Below are experts of layer 5 (counted from 0) of a mixture-of-experts language model. Rows are named router (the router's row for the expert), gate (a neuron's input weights, with its number), up (a neuron's input weights, with its number), down (a neuron's output weights, with its number) and show model dimensions 64-127. Each number is 500 + 25 x the weight over its row's rms, rounded and kept within 0 to 999. Numbers have three digits each.
Before each expert's rows: "gets" lists some tokens that make up at least twice as much of what it gets as of all text; "raises" lists some tokens whose logits its average output raises strongly, later layers aside. This comes from a sample of Wikipedia text that the model never trained on. Tokens count by the router's weight.

# expert 5
gets: ";", " |", ".", ",", " and", ");"
raises: " he", "\n", " M"
router:499470553540509488503513524524509469541521488482480489529514515470512484490491507495474491538472504485520507501497507478452542521535528505518479484520497503533488500488504519480492497576494524
gate0:537534490466439453463478493485475481550506498490506500492510467482422478498481504494486495530496497451472507524513514521536502500504503504453520479462480522501535548526508486495490471501495518
up0:460471521529565540530520517511519524469508504504508490499487547517570523505509491507517507468503496543525491479492482472474499489488508510544489528520517496489471449482493521517503524490521478
down0:539483487511552538501477492483456488454505496440498496504488502513495522485499533516495450508473488544496529499439540491509496495525462509524455456530518489456453512494469503506494509490482461

# expert 31
gets: ",", "),", "\",", "',", ".,", ",\""
raises: " the", " a", " S", " two", " and", " one"
router:489481545481485469514492481513505500499509527470520490512504459537490492535556501498495490528482514533496476524522496498487491498490492522497452504518500597523548450510498491530491548572501500
gate0:514505543498507494520485495512506483480508504498571501504541506498516481526467512473531531475484540509504479528496515557562498499512512484504488482531482515491445522493521493506516527550468492
up0:477471495514497508493503465493489505520494512471472499508514489505500508446498500543433422509517512475514547515495535477475515484514475488483499506494471465474533492512483480481537482450536513
down0:485529454525534513491509520525470525503445498499518482485496513468489484501517489525501531548497500502544488465512479543517479486529528526475475513506494544474455482488494460484455491498441496

# expert 25
gets: "y", "ar", "ay", "and", "ry", "an"
raises: "-", ",", ".", " of", " and", " in"
router:542539463494510527516549476513539485442494509535522406522537506480538484566495502496499532521498481506508473544523475480483500503546530492494473487495503531490523499507505523526505474516476524
gate0:499483528517569552537506497539532485510512509509515444500524447498487513510517512487481514536485476528499506577525484506493537493491479483532512514474490492490507515517497506486487524523488491
up0:521470527534528521549533525460538479526497520482455476494537476504505498513530507480507517532498472497492495549514481537507499527515484512524494507480516523494519485511508519517513511516466504
down0:494504481501486535478492520479508484461456547467507507445505531495519522493512471497501474508528488545489484450544536522463498534486464509465480504486418490529446514508506503514519512555481507

# expert 0
gets: ")", " as", ".", " —", "'", "y"
raises: "-", "st", " and", "c", "ad", " M"
router:515551518507505464427475494530492431470474485504497494488505524500499510492540434482498540512485504526512497534511485504493494485514506507524477511506465557491517492502526491504466463523498525
gate0:493483501517488504487503529491498410477469554488482546488466491492508532532579461516476525493515517524525543501535484442510556418487515483492512538501506481485514499482477497494493483482485540
up0:499511488505482502513520510525506450476474530508473522488505516491472499519558466503519522476518512562517548493517488439517565437463523502526501527485483486519510510482482497515516498464497533
down0:500499496492529492512550508478478481475491464494566491483501478519524500531484536479476477520504491536490527483494519510505503535489556520469556481457511467511501511511490470498492504495502481

# expert 59
gets: " was", " is", " were", " are", " be", " had"
raises: " a", " f", "n"
router:519490522486494514497510495519505488516517510468513456488487536523455517485505481502525511523530479485529490489496449519478503511555530469502507525499505563496536452551533527460496517530540504
gate0:507475524538503512490516492520528495501513509450504442508449532501471530488477475499484481544478500473548528539496482477483555521476533513512495506445469564486535464466524474525451500519456547
up0:412514494490518501507455528464492438542505488502496477493509497455531551496494495490525505517508515514510507512505480472514486446457523459513523477514527513503547557485480513467482545498466510
down0:498491507536501502500460518472505455518471524507515498516494482500473509538499552516483451511520528512493527518511510505513503521442514474513520535481501460476529508477480502498492483480484507

# expert 45
gets: "–", ".", "°", " —", "′", "^{"
raises: "30", "2", "10", "1", "3", "21"
router:494534479499533494477465545534510483451464499468541487503474517506507502486486460482503519514517510540477488522541494539492507472482489504490494516497470537493534469487531491522494494521516487
gate0:455493527548487518526480519491472490498491496504441456486477506530459504495530485493495486519561532471435444500488479475490494513494466489485528534538498513557518528495495497470538516551534485
up0:544508467455538478476499480492513498503507491501567526517519471478547502519464518492507523472427478539554546507490531525530506485501542510525471470495498482458483474503504506529446506452456522
down0:452498539504500553519531470533485481549483480495498528505481528486509487466498510533493506524539508444544537501483501508544529486510513516500483528511485527536500538523570470521450465524457513

# expert 43
gets: " and", " he", " that", " or", " which", " He"
raises: " the", " its", " a", " his", " other", " an"
router:523537512480523522475482505504500496512522512493498465498501553542511498483497490495486496505515494524518500511475522514508495503532480491496489521502487532490490520473474499503506490491476563
gate4:499491501513498528501516437519499533563483511495548495482506515538529495494493435533510494544518522519499493535486515504496459523508522486556444520489487508526522529517537505525473511521515497
up4:542547431478547495544461481452493485529517452509433482487504528522495516517507476526479522490543488479548506485489496506530494488505507540474489512519555478504494468450497526491498500509505516
down4:488468510493519470481491498514490481433538454497495502463488478507459506499488513510521537504474538494509527492472503486487472500461476477456518492490510490550459536510488534515518500505508505

# expert 10
gets: " |", ".", ";", ":", "%", "age"
raises: "\n", ".", " the", " 2", " 3", " N"
router:507525506501446536421505528504480491508501500496475493517533519491518463494502467482520565531506497504503468562515501534474477479496460518517497535515492488503513482501516522514464526529521498
gate4:516523524499477545515512507494445524504486490511508518528483544522493492489480543507503526506461487491495483493492483522481493450482500519484503514509458488503495494468515510499442439510505541
up4:468465476509524459497477487496555472494518500506482494474511462506513516510514467502482470508555513513494529523502514495533490574510496484515502480507542512481483525541487481495571570481501482
down4:498532498494475517475496518526525567488481498521473505466497511513484539520510479470529499510479511515484522489535508514487522475478509552528519514505495463447538513523483470521463504482481497

# expert 18
gets: "-", "–", "|", "/", " \"", " -"
raises: "1", " S", "c", "h", "f", " F"
router:447462487493463462524504495529493474546467538488506471520519527479523526522498481492502505492486524486510469536468473505489496509478536490484506534515492548504509469505488550483510485491490510
gate0:512489527488452513486516506544493516448490501448477490515439449496488467485537455509533504501556500520473469535508486500521500475477547527478489491476458464450505510484519510480501495485545512
up0:512478531495456523481513511542481538468503504451476487522444436500510473477529470511530517486546494529469458536519491504523495477496552528470498496469462457462504494493514506478512492477536529
down0:496471486509521469461531474513496507525545483499524550512493466515517477523519501495449508495514532510502485479446472467547489494474485489493508500515482490505497497474498483490479489504501508

# expert 24
gets: "ia", "ian", " States", " American", " York", "i"
raises: "-", ",", ".", " (", " |", " and"
router:540495518509487491456507515510516513500491485491506493526492498514491494552512466467443498548510494524508521538524487483466493511528498529542493513482456507488512495552505522529457507500483479
gate4:482499480510490478490512514477514534498490501508513523467504522455510486534502479520538498490561494551522502502484516513461472450509489524536499441469526509488526484527503505484465500510536554
up4:549488534485476522519499497514495479487504494483498508516498493545519526470505493423479505482436527472505502496530496489547515514494520453483501548528489509500481511480511496488528504499465475
down4:489517494506486515515474494518482497474505536494494473515485500544517488461508473529537491521511509541461471463504533470491445451450538506516516497552466489500498460483515514506493505451506491

# expert 61
gets: "\n", "==", "===", " by", "====", "="
raises: "S", "A", "M", "P", "C", "-"
router:505507487487518512496505559523512464470452480512509485438512512490467501559507481501493534519505463498527494520486478510481507504506478518504489507467490530547529490493501523468491494491474522
gate0:511524477529499466537466479542483443540464477478522472526486536493496514464470488514474524539526505470550529546490473521520493479550529491506465510475475532522489475486555482469486474524511499
up0:477520494479512498549469472543477485531460464538499475504489515474485503489514483537466516510528519501493525545499466496502501496563533492483479531482466541514482504485542472460472452526527492
down0:523464485523494499530509508524526521504530472521537509464466548509507496500527504547537538527529529466478514508525452455510522537482488502489490532461498523509467536502515503530505490547513502

# expert 42
gets: " as", " by", " with", " from", " that", " for"
raises: " the", " a", " he", " his", " s"
router:491512490511517447485498474503521484519487443522517493484507506492507503507499489505488497532523474499477454510532481494467528518509488494573492507463501498493495485561562479486479485514469538
gate4:526539510537484528515502509543490509466512500485504492529498519478501491548490509479501492541466504554473456480497483466494468486515475510523453513541476531476493522496512501530453510486517524
up4:461518458469450500497460524496515469501520526455485522498457471538504508455476475534497545508519487546495542517524520489561503530525509473504538486514537442571500484533529497476547456479468467
down4:463519521473509488479500533476538536501508547459509468502466500522497528510429503504518486521539501490511492503502478540508486506475537477460506530442486490472498516507546460481521510493486539

# expert 46
gets: "a", "o", "i", "e", "u", "is"
raises: ",", " and", "-", ".", " S", "'s"
router:478486461509472493471475539513449474524464491506503492496453512515498464509498504510502502549515505469531483521469483501479505470504484500528469511489485547517491490504499494444467506503499523
gate0:471512450507484502494507519525556503523487518503497462547522501495519430511537501514497516478495507481527498459528564493480482550537459502525486487477531521525475491539506483523472506479528535
up0:480509471503488502504510523530549511510490526500507453556520507498517452505510496527492502478496506486536471465507574502476471527530462501510482469469533526502479486527521487507474500498548543
down0:526503541451483535492522484560497504490494487477482501525563513503487463520506432500482437497474488511501475470515471505503493498471517473497499496522535490451468536480497529510528496496506481

# expert 34
gets: "5", "0", "3", "4", "6", "1"
raises: ".", ",", "-", " in", ":", " ("
router:517534525555494507502470516505483494498517516528510471506503487527548473513519469435454546521481485517500479516549483485451521494519511494482492535507471513548530441507508525520482484515532509
gate0:529493516485548490500531502497466560510493482457536458528508495509497514470459497472522521497495532469480489531471509531513447483429477509500482526491509488495457477511515473529492488547512473
up0:488521490480437507507477501502520453505519527529455530468507503506481499548526468517480466517504463527517498470523523489474545527567527512514505450518495490507540505488488529502509531469512521
down0:469492486504493477492478521527519548526526468556512495442491501509490480502501481492457538503513494465498471535516492480523504498501496534511522492484502521515482514465512496509494458500477528

# expert 30
gets: "in", "an", "on", "en", "is", "un"
raises: " of", "-", ",", " and", " in", "."
router:456477501519504483493510478510505492498502466516503501529439506520492461522551514486495499536516497513491504521511442516474520496541548546482484526494481534511510481534502474523503485537516482
gate0:511510470490554494497517490494460491462503515541479464496483471520519517510480553460512485528520496517499550508513443521515535549508512522489507518515504475503490485518462481516478483500483501
up0:506515473477553496501499496505460505463508516539486471501473478542519520494482554473508473529535513511493551501509440529497514538504495516485492528518497491502503482525471486525473491486489506
down0:499522488523470512482519516470532528477494478507464533428499493485471458523500508447487491478476520489512536476539446519508475450554527480491513466502481503497461529492461463466506514517518489

# expert 36
gets: " (", " \"", " D", " T", " I", " E"
raises: "m", " and", "s", "A", ".", "-"
router:505516506537514485535477498508522527479490487516508521470448529498499521491455455493480492535485488508501515499489499463525477484553484500502510519499500495474507513510474487477504528507522545
gate0:544501492531482490529513494509467511472524485480548524431476522517501546474483526521514495523534520478517507483478487488500499526523461475509506515501493481523505505513487511508543500457543484
up0:464499501487511506488486497496517495527473514525475469556531479481508457529520471488499491479480489532465490521510509506485507467473528540499494498489494514476491509489523504503451499559471509
down0:525482507489544497502530477498512461485488471522524466519497523557532501480474506586522529506515538528503500493465544531496471506536518480531492519509468496508520516466501494493462489469491489

# expert 35
gets: " 18", " 10", "19", " 12", " 17", " 15"
raises: ",", "2", "5", "3", "1", "-"
router:499483474525497511464473497527469508513507518445520483510456522487552498551535470526501521506525508510516500508516505518486487480499498502508486525436480502514529471527502548458502565490469576
gate0:524510456488522512510497482587509525491511523455531501478495505518512487523496523533471502512540498508493502470529523499530529470509471460534509486508492503508537513494505511479482528510471543
up0:514522448497520518515486489579502515487503529446522504498496507521521477527500522527459510525539514503506516474534513497537511464504469456516508495519492518497532495504519504464479527492465545
down0:494518527526514518511480512532546500493472529538463507489457539483478513512545489518545513482498553514488539524477487495506490509445510452534493522496520474485469510545502518475492525503497497

# expert 39
gets: "|", ",", "-", "\n", " |", " that"
raises: " ", "\n", " c"
router:486549488514502489515442473529476490499499523490541479533490560532499475538501533494500526542518493517518472506544470547491543473499493477501481515492495497466538492499496474470473485485482469
gate0:496488470446491507529484519553512489494491467489483445495494488501485540479531454515508461496488496505510554484456522481492503442513530557507481478491488500468477502458475546495540491491521490
up0:497477442485482514540490506557514482528505505519487506495476485517475517454531451547493509475450484500513540483502540495522476481519519547505521439511484497476451514462481539513533538513515449
down0:490478462480498467465537487466531459542487518484480483513487502529508535503510529525513475523543503507526496512477502471504509453535511521513483448545454491508478485523504507496496454506482500